python train.py --n_experts=32 --activation="swiglu" --init_std_router=0.017 --n_kv_head=1 --vocab_size=16384 --doc_mask=true --steps=8274
Below are experts of layer 2 (counted from 0) of a mixture-of-experts language model. Rows are named router (the router's row for the expert), gate (a neuron's input weights, with its number), up (a neuron's input weights, with its number), down (a neuron's output weights, with its number) and show model dimensions 128-255. Each number is 128 + 32 x the weight over its row's rms, rounded and kept within 0 to 255.
After each expert's rows: "gets" lists some tokens that make up at least twice as much of what it gets as of all text. This comes from a sample of Wikipedia text that the model never trained on. Tokens count by the router's weight.

# expert 29
router [174 141 150 149  95 135 178 100 149  94 146  62 117  80  69 107 160  47 110 134 175  99 152 127  42  90 151 171 124 126  76  80 159  82 142  75 146  88 131 120  84 164 108  97 144 140 165 115 116 123  82 110 111 157 144  79 144 112 133  99 123  99 131  83 120 135 206  79 120 119  85 131 125  67 181  67  84 122 168 156 151 133 174 119 152 145 128  94 118 146 182 141 176 149 106 121  72 152 122 155 165 130  99 153 163 129 120 129 124 128 102 100 165  96  90  83 110 123 101 132 109 131  74 154 174 205 175 129]
gate0 [ 63 155 122 161 133 155 150 127  96 205 119 155  91 106 177 126 193 102 105 113  64 167 131 124 116 113 112 128 127 139  82 142 124  76 139 139 111 117 151 148  73 154 139  86 161  99  98 181 139 107  79 113 171 155  85 126 107 122 168 153  98 111 118 104  96  98 118 105  96 121 128 132  62 107 103  98 113 109 105 190 170 154  99 113 129 168 162 111 187  93  97  71 107  70 127 129 171  88 141  91  68 175 164 163 160 174  64 143 105 161  62 140  71 100  95 100 157 112 121 169 116 149 119  97 154 111 148 144]
up0 [ 97  79 106 111 164 130  88  70 143 154 120 178 137 137 156 100 178 138 162 125 146 114  61 127 103 118 184 195 145 135  96 160 135  69 122 153 125 111 146 171 104 112 141 122 181 102  39 178 130 131 127 153 157 161 149 175 123 135 132 179  77 218 166 114 117 116  96 111 113 148 133 108  52 150  71 140  78 130 111 114 120 130 122 202 110 121 118 121 106 135 141 105 154 107 129 124 147 158 117 117  85 138 151 125 171  87  95 110 144 135  45 133  84 106 163 133 201 173 124 143  84 141 102 143 105 151 117 125]
down0 [104 133 122 129 122 123 180 158  76 119 146 132 125 116  80 133 204  95 132  93 130 137 172 105  98 163 189 163 141 141 154  30 149  84 179 112 121  93 135 140 132  99  96  39 165  78 163 107  97 100 108 174  90 120 113 112 124 112  91 156 108 161 127 170  83 130 151 131 137  94 170 122 142 156  79 169 113 158 123  93 101 147 152 157 205  80 153 116 138  95 126 164 149 208 119 139 115 106 145 138 132 160 149 106 159 151 104 124  74 136  99 120  86 153 125 143 114 101 103 129  95 143 184 123 129 130 186 152]
gets: "al", "k", "5", "4", "an", "st"

# expert 15
router [102 153 109 103 190  93 122  95  63 158 124 103 108 119 111 118 161 145 147 114  94 137 193 120 135  85 134 122 144 163 159 102  98 163 132 186 139  75 113 212 130 127 116 127 113 124  70  53  63 108  94  88 118  87 158 163  92 162 100 121 109 188 121 163 125 109 124 123 154 161 152 151 177 141 119 126 145 135 162 120 123 140 185 108 188 108 119  91 104 125 134 135 136 157 151 143 152 100 195 108 182  84 141 146 150 179 115  82  64 156 146 129 163  91 106  83 106  90 113 137 140 132 186 119 137 104 112 133]
gate0 [151 130 134 109 127  97 187 136 104 155  86 130  95 179 123 145 124 146  95 158 146 207 106 126 110 114 132 118 111 158 119 176 154 109 167 123 133  85 123 173 147  88 158 125 124 122 128 120 159 118 170  96 193 135 136 112  67 135 116 183 150 114  91 134 125 147 172 198  63 145  71 135 172 147 177 146 206 160 154 180 102  86 143 140 144  53 139 203 133  46 169 127  57 118 219 138 154 112 115 156 105  99 119 157 110 138 172 123 104 188 109 160 148 181 152 185 119  84 169 109 109 200 124  35 129 135 140  58]
up0 [112 148 173 144 100 126  93  96 114 216 166 135 126 143 133 113 118 132 110 120 187 164 154 123 211 128 154 122 253 107 186 116 120 131 121 101 145 137 182  99  62 165 142  97 143 146 101 179 146 193 179  99 165  71 143 168  48  67 155 173 125 122  73 183 216 135 122 165 137 103 108  43 143 117 136 119 114 153 112 125 132 105 131 122 105 110 153 145 164 145 139 139 115 121  92 128 200 141 109  75 116  90 131 162 149 115 121 137 114 117 176 193 137 139 150 136  98  98 108 162 120 114 131 149 136 141 100 143]
down0 [112 163 140 142 163 122 110 119 159 144 108 138 113 105 130 118 152 128 137  99 141  94 187 141 155 135 161 112 147 201 107 106 108  82  63 121 140 146 167 115  92 108  72 140 137  95 119  93  96  50 142  95 162 136 126 139 110  67  98 134  88 110 126 188 141  98 100 124 139 139 166 122  97 127 116  85 115 104 116  99 127 157 123 171 121 107 115 147 139 155 148 123 193 255 138  94 139 102 115 193 187 170 181 116 122 154 102  73 139 148 138 183 138  99 150 192 137  98 134 102 113 161 155 134 111 125 114 124]
gets: " the", " The", "'s", "9", "The", " an"

# expert 22
router [157  96  96 127 169  95 140 134 109 129 181  77 163 198  87 118  61 113 129 161 114 131 138 149 107 124 149 134 176 213 123 102 129  93 122  76 174 139  82 171 135 145 174 121  96 160 138 156 165 137  97 139 122 108 200 188 198 175  97 103 109 147 141 129 130 149 154 134  89  82  86 174 147 172 151 127 180 127 131 162 138 133 118 105 100 134 146 141 119 156 223 137 128 177 122 122  87 147  82 123 139 117 113  77 151 120 145  85 122 116 181 117 121 121 109 185 126 126 175  67  95 196 153  58  88 148  81 142]
gate0 [122 126 115 120 131 122  96 101  90 145 135  32 149 138 135 141 166  93 184 150 139 115 130 150 152 145 164 176 170 150 128  88 194  55 130 144  75  65 127 168 184 147 151 176  72  96 125 184 122  75 144 110 110 144 168 112 139 105 112 137 138 153 123 155 112 111 120 172  84 170  76 125 127 130  98  74 143 133 128 101 108 126 130 103 122  78 121 147 111 144 101  96 138 188 129  55 176 140 130  80 138 138  94 117 147 130 190  97 158 198 148 176 118 166 135 164  73  92 115 176 110 118 116 101 138 159 100  85]
up0 [133  89  95 139 160  98  73 186 168 136 172  90 139 118 132 147 109 140 149 123  92 192  37  98 161 174 125 168 114 136  84 187 163 163 147 151 182 132 155 137 145 183  96 124 141 106 122 163 143 119 100 134 160 165  98 103 217 149 115 108  28  94 157 148  88  90  92 145 139  88 149 149  89 126 144 147 141 146 165 151 178 159 106  97 119 143 152 144 130 131 129 149 155 164 149  88  97 121  96 170 124  30 120 154  89 121 101 123 166  89 109 110 127 113  86 131 144 145 132  92  94 142 118 179  93 152  86 113]
down0 [ 92  98 131 112 142 161 140 148 120 131 148  87 141 135 166 150 118 168 131  58 184 120 133 144 120 124 100 136 193  98 145 135 160 156 142 151 115 114  68 165 102 185 134  97 105 100 116 193 148 154 104 117  84 102  92 141  92 152 139 117 149 118 141  48 125 136 141 141 156 178 102 164 148 130 124  89 103  76 140 106 140 117 128  86 104 107 133 123 158 151 129 122 192 200 121 141 157  82 133 120 122 108 103 103 153 108 150 139 115 155 133 184 140 120 166 116 123 146 105 199 130  90  67 132 132 142 175 146]
gets: " that", " his", " an", "==\n", " first", " is"

# expert 19
router [119 103  83 137 106  87 109  90 139 161 136 130 144 125  40 101 106 132 115 104 128 152 150 112  79 105 161 134 118 124 164 115 117 155 140  81 134 104 104 138 142 122 185 140 158  88 176 134  64 114 115 142 203 161 189 120 126  88 138 109 140  90 168 138 123 126 127 132 110 149 152 124 132  91 171 178 255 167 153 158 145 161 197 141 141 157 121 126 134  91  81 163 177 153 103 130 112 103 129 107 113 188 164  91  92 115 118  91 144 208 117 181 129 120 142 120 135 137  86 110 102 140 137 159 112 103 104 127]
gate0 [151 118 120 124 122 171  97 118  70 137 103 105 110 177  64 101 136  87 120  81  79 124 150 138 160 171 151 114 119 202  81 111 119 139 166 178 128 165  86 166 169  98 103 131 107 114 119 123 141 184 121 137 184  67 110 114 140 142 145 176 136 171 126 124 136 120  94 136 184 162 159 177 146 103 163 120 177 106 127  72 133  69 155 136 160 164 188 151 103 119  61 129 173 137 140 123 167  78 112 166 161 101 127 190 103 159 196 158  82  22 137 179 128 182 145 145 141 120 152 194  67 120 108 188 103 148  98  88]
up0 [ 73 130  95 120 104  77 123 123 135  52  98 176 116 162 130 133 147 155 165 114 184 124 125 114 136  49  77  83 106 105 135 114  84 134 114 109 108 166 156 125 102 131  80 114 140 172 159 162  77 143  91 164 145 134 151 195 141 116 127 164 145 137 127 139 110 126 125 161 140 173 149 189 170 120  96  97  70  72 151 145 112 161 135 156  97 161 155  80 107 151 134 155 106 129 125 138 103 101 169  78 194 157 129 110 121 101 139 125 113 143 137  95 140 147 159  87 112 169 119  64 155 149 101  85 157  49 139 145]
down0 [129 153 107 107  65 150 108 161 104 125 150 134 122 149 121 128 136 149 116 124  80 130  98 138 132 164  95 168 148 134 129 147  64 172 136 202 118 152 173 158  90 121 119 161 149 122 151 138 135 166 104 116 129  98 136 135 151  67 148  54  95 173 163 161 121 116 145  67 135 136 123  77  91  98 153 121 162 125 103 158 108 124 167 108 114 131 127 159 104  64 121 176 117 201  96 112 125 149 114 144 124 112 192  96 133 134 120 127 138  78  93 186 122  70 123 104 138  93 147 153  93 108 205 102 145 128  86 135]
gets: " the", " a", " was", " is", "'s", " at"

# expert 5
router [ 89 175  71 144 148  93 183 140 134 186 139 136  89 143 130 134 148 166 107 119 117 133  83 102  86  96 178 135 157 148 146 112 127 169 194 100 118 114 144 125 102 198  82  42  71 132  96 174 130 170  53 143  70 126 120 160 183 124 173  97 138 157  46 133 149 143 131 155 204 139 163 159 177 140 115 168 172  88 178 139 117  92  93 137 113 131 144 135 143 147  91 150 134 160  78 116 105 126 162 120 160  67 154 125  82  94 160 131 126 128  76 169  94 136 140 175 112 159 116 209 153 184 126  85  94 142  93 122]
gate0 [107  79  92  85 183  99 139 137 232  83 134 111  48 119 113 110 133 107 105  88  98 148 194 146 161  80 143 176 100 117 160 129 169 114 150 109 129 192 137 144 112  93  99 186 117 126  98 108 103 135 118  56 153 183 147 150 143 120 160  71  84 114 155 128  95 176 128 136 102 111 122 137 132 158 150 142  92  96 130 111 122  98 117  96 123  82 141 117  91 115 173  93 157 230 133 125 140 140 128 152 130 159 186  83 115  93 172  80 119  99  85 107 145 153 147 158  72 107 119 106 124 158 171 208 104 142 156 118]
up0 [152 168  98 209 116 148 145 133 102 129 162 134 144  88  50  57 137 157 156 126 142 142  98 115  82 155 187 176 141  67  83 134 144 117 151 152  82 106 120 166 140 122  90  94 120 102 172 132 130 121  77 143 106 152 123 148 109 169 115 174 158 169 120 168 204 122 133 106 116 149 119 128 125 113 118 125 127 191  66 100 142 152 108  91 141 107 122 129 104 134  86 149 129  89 221 122  85 136 132 104 209 147  66 153 171 149 139 119 163 148 111 143 135  92 133 126 104 186 123 150 155  77 106  72 129  79  89 157]
down0 [182  76 118  86 138 135  77  92 115 159 119 106  78 181 122 180 111 121 120  94 144  97  72 147 161 138 146 150 118 117 199 106 125 182 137 138 164 167 186 111  42 171  86 144 120 128 131  93 172 106 128 143  90 154 147 118 155 148  75  78  75 153 146  86 116 101 147  85 166 188 150 161 161  88 102 109 127 124 108 144 118 124 147 132 157 113 119  81 125  67 121 110 164 103 138 136 118 158  63  81 123 136 146 104 162 122  62 138 125 133 110 144 113 157 155 164 146 203 166 115  97 101 123 133 140 106  45 123]
gets: " B", "i", " T", "y", " D", " G"

# expert 14
router [173 128  87 160 118 102 171 145 103 127 168 191 139 151 144 154 120 110 137 141 197 129  90 124 109  93 125 140 161 119 147 112 139  96 169 127 188 147 108  58 147 170 138  84 180  76 122 126 176 135 155 187 110 157 119 126 117 145 179  99 105 134 150 124 169 155 167 113 222 121 145 138 151 183  94 167 180  80 131 112  88 190 108  99  62 165  74 125 132 153 110 131  89 120 182 127 132 122 174 145 120 125  98 119 139 164 112 108 134  84 144 130  78  95 108 125 203 168  95 138 108 116 143 125 160 154 138 126]
gate0 [102 123 126 138 125 112  59 148 119 180 126 143 156 144 140 177 101 122 137 163 103 172 193 168 118 123  84 131 153 143 161 116  98 105 163 143 173 159 122  61 115 158  86 103 133 173 171 134 131  73 158 114 145 108 139 100 145 137  74 114 160 114 152 143 115  92 178  94 157 148 101 133 110  85 110 115 166  89 104  75 118 123  85 144  97 153  78 140 186 140 111 152 115 131 119 115 143 102 165 130 125 174 148 194 136 120 138 201 117 112 139 150 134 115 190 106 123 151 182 147 108 153  88  93 122 108 167 205]
up0 [ 74  97 124 149 111 112 109 114 123 143 117 148 149 179 170  92 155 107 137 121  94 144 129 192  88 163 107 125 141 109  95  89 118 178 170 121 199 129  72  90 129 172 179 114 179 156 159 192 139 108 162 148 117 110 116 112 139 145 112 106 131 129  97 138 203 143 117 108 141 107 118 136 154 147 101 130 122 102 115  87 115 164 146  36  97 169 102 164 137 115 107  43  86 148 121  81 112 145 155 113 100 104 151 147 163  59  97 159 111 142 185 164  73 100 173 182  74 138 133  99 116 173  92 123 123 112 220 188]
down0 [116 199 143 146 135 144 124 145 135 187 126 132 138 123 180 139  59  76 185  92 127 144 113 126 131  91 141  81  89 137 119 134  99 148 129 145 171 136 127 135 111 129 142  99 210 132 115 153 188  72 176  83  96  83 104 146 172 127 110 157 112 167 134 166 119  85 114 120  63 138  88 139 152 158  99 177 154 194 111 129 133 133 161  74 159 167 103 163 141 136 123  79 106 235  87 136 140  86 156 125 111 108 175 109 126 122 146 102 135 112 148 129 174 124 109 145 131 142 152 147 118 103 123  88 119 104 110 195]
gets: " a", "a", " K", "u", "or", "an"